From a checkpoint of a small mixture-of-experts model trained on Wikipedia: 21.7M parameters.
Below are experts of layer 3 (counted from 0) of a mixture-of-experts language model. Rows are named router (the router's row for the expert) and show model dimensions 0-127. Each number is 128 + 24 x the weight over its row's rms, rounded and kept within 0 to 255.
After each expert's rows: a language model's description of what the expert responds to. This comes from a sample of Wikipedia text that the model never trained on.

# expert 2
router [143 122 102 135 143 121 153 118 116 123 102 112 136 126 155 152 153  91 121 117 119 145 109 112 105 153 101 135 148 128 144 135 130 118 126 143 107 148 117 109 160 113 104 119 102 129 142 145  95 102 138 165 157 165 107 148  99  78 146 156 150 154 143 167 156 125 121  99 116 186 138 143 156 155 103 119 129 136 122 154 136 104 115 138 154 123 126  90 132 162 140 139 146 107 116 133 144 131  88 104 156 123 179 149 116 173  92 180 110 158 128 100 165 107  82 168 101 138 155 133  79 128 130 167 179 155  94  97]
Description: Word-middle fragments

# expert 57
router [145 119  94 117 176 138 188 151 101 121  96 130 104 122 147 152 148  93 132 129 127 153 110 134 122 145 113 148 121 101 127 137 123  96 116 153 104 131 113 148 147 163 105 109 113 156 166 131 113 122 117 146 132 153 124 160 132 106 152 157 174 131 119 157 158 137 129 134 111 151 155 148 166 138 104 111 104 172  82 143 104 130 107 146 150  94 149 101 133 159 117 102 107 123  77 130 138 130 115 107 134 110 152 142  85 177  98 155  91 146 124  83 174 107 127 140 135 161 151 181 109 101 158 116 155 165 120 111]
Description: Spaces before numbers

# expert 30
router [137 111 106 119 148 133 143 126 126 111 126 122 111 112 158 138 146  85 131  86  92 186 106 118  86 132  92 130 148 110 137 159 137 107 115 145  92 141 107 115 172 132 112 128 121 141 138 131  92 106 146 140 153 142 102 138 137  91 144 163 186 183 147 134 119 115  95  80 109 150 142 117 146 128 116  90  90 134 106 154 121  90 116 147 178 106 154 106 155 172 134 133 143 119 107 161 139 150 108 104 139 116 141 158 104 153 126 166 125 183 119 101 125 107 110 165 119 139 154 142 116 104 141 133 131 169  97  98]
Description: Mid-name letter pieces

# expert 3
router [139 110 109 119 147 127 155 146 134 107 112 121  98 126 128 135 164 128 115  94 111 135 121 120 113 169 118 118 173 112 131 154 115 138 119 149  99 141  97 130 151 140 113 138 127 152 149 160 105 118 123 141 142 130 117 167 108 103 161 152 163 165 154 147 154 170  99 113  99 165 159 158 159 132 100  94 118 149  97 162 103  86 103 148 141 115 179 131 156 132 174 112 140 132  86 155 150 149 142 100 140 138 155 155  90 144 122 151 105 162 135 107 160 125  93 162 149 160 173 168 114 109 136 162 132 168  95 107]
Description: Table numeric cells

# expert 49
router [125 114  83 136 138 122 161 127  99 107 113 126 131 147 159 173 163 111 149  99 118 138 126 117  99 152 108 173 151 121 136 155 123 126 119 155 122 160 126 140 143 132  94 123 123 158 172 133 106  88 119 128 177 149 118 154 115 105 146 133 162 148 137 151 164 167  93 108  91 147 131 144 140 138 104 102 129 140 112 132  98  96 110 136 145  90 150 121 150 163 137 124 128 103 109 161 139 148 111 103 155 126 161 147  93 161 108 147 119 122 135  75 156 102 109 163 119 146 148 185  75  99 144 155 158 167  94 126]
Description: Initial capitals, parentheses

# expert 36
router [149 110 133 115 148 137 146 137  90 106 119 144 129 118 155 172 133  85 103  96  99 148 114 101 106 150 132 164 144 112 119 140 125 132 125 163 112 158 111 149 157 123 109 102 106 120 147 154  95  95 102 113 137 150 125 157 139 100 142 182 170 170 157 125 149 173 111 135 124 159 142 174 161 148  98  91 126 147  98 162 124  92 112 149 126  84 149 121 129 150 164 106 119 117 109 149 138 115 115 105 164 113 153 148 101 131 108 158 101 145 127 117 160 109 110 167 139 139 163 147 113 127 163 146 153 168  79 113]
Description: Capital initial letters

# expert 11
router [171 108  97 129 147 138 165 122  97  76 121 131 121 127 140 154 134 122 130 101 117 189 110 127 103 161  94 161 167 115 115 145 125 114 126 152  95 153 130 104 121 146  97 126  99 140 162 124 107  94 131 152 142 134 139 167  97 103 158 157 184 156 125 152 145 126  95 108 122 148 134 141 148 147  89 122 139 161  99 150 116  89 101 140 143 114 146 119 144 162 154 118 126 118 114 156 106 155 102 110 151 117 127 165  83 160  94 142  98 135 151  85 133 108 123 168 113 167 131 160 108 116 150 142 130 165 101 107]
Description: Short mid-word fragments

# expert 60
router [160 110  95 142 153 124 161 139 117 116 101 142 115 149 140 168 141  95 139 100  78 149 120 148 106 154 112 153 164 106  92 147 121 125  99 148 105 159 117 149 169 120 103 107 114 129 124 124  91 109 137 115 163 152 102 161 111 126 136 159 153 122 132 145 155 178  90 107 122 136 133 153 133 154 100 101 132 162 106 131 113 115 104 154 142 121 162  95 152 136 174 131 129 110  87 158 130 147 111  96 149  95 134 143 114 158 114 141 131 148 123  99 140 128 117 144 140 150 167 189 100  75 132 140 171 166  92 113]
Description: Word-opening pieces

# expert 27
router [160 114 120 127 130 119 142 142  84 125  92 124 109 139 159 146 144 101 135  86 104 148 119 126 117 177 122 138 154 117 142 142 131 111 114 122 103 156  86 141 136 123 113 130 104 145 140 147 108 129 106 145 181 159 120 157 127 124 161 142 144 168 137 151 146 164 114 116 113 162 127 137 139 160 100  84 112 159 108 144 104  92 113 157 168 110 134 106 145 151 136 125 115 122 118 137 162 140 150  61 141  77 131 134  89 166 130 146 116 137 116 105 151 125  68 192 109 147 163 133 133  71 124 149 134 144 100 118]
Description: Personal name endings

# expert 19
router [151 109 109 129 158 127 165 149  91 134 108 144  99 125 161 147 144  96 129 113 115 155 133  98  97 155 120 165 183 105 132 142 123 136 124 154  99 146  99 132 140 123  95  91 118 138 137 152 127 116 127 134 156 161 128 172 132  95 152 137 164 184 165 166 119 132 106 102  93 158 130 145 154 126 131  97  98 149  98 152 130  81 103 155 146 124 157  98 153 155 147 102 119 110 110 122 160 133 131 130 138  96 107 150 103 132 105 131 108 159 140  85 128 105 114 158 152 158 163 145 114  90 151 154 146 163 102  87]
Description: Name-initial capitals

# expert 63
router [138 130 115 116 167 111 132 146  91 127  84 141 122 153 150 165 154  98 143 110 106 159 128 102 102 153 111 129 155 118 124 158 120 124 121 150 116 147  97 151 147 140 110 113  82 135 136 150  97  76 107 116 124 144 106 177 131  81 152 179 179 132 156 137 169 177 105 110 103 145 136 155 152 130 123  59 148 141 112 137  99 110 119 145 151 115 160 115 149 150 140 138 128 100 118 146 134 129 106 122 143  95 142 152 102 145 116 129 143 142 112 105 129 116 112 163 142 158 135 152  97  97 137 163 149 142  71 100]
Description: Common media nouns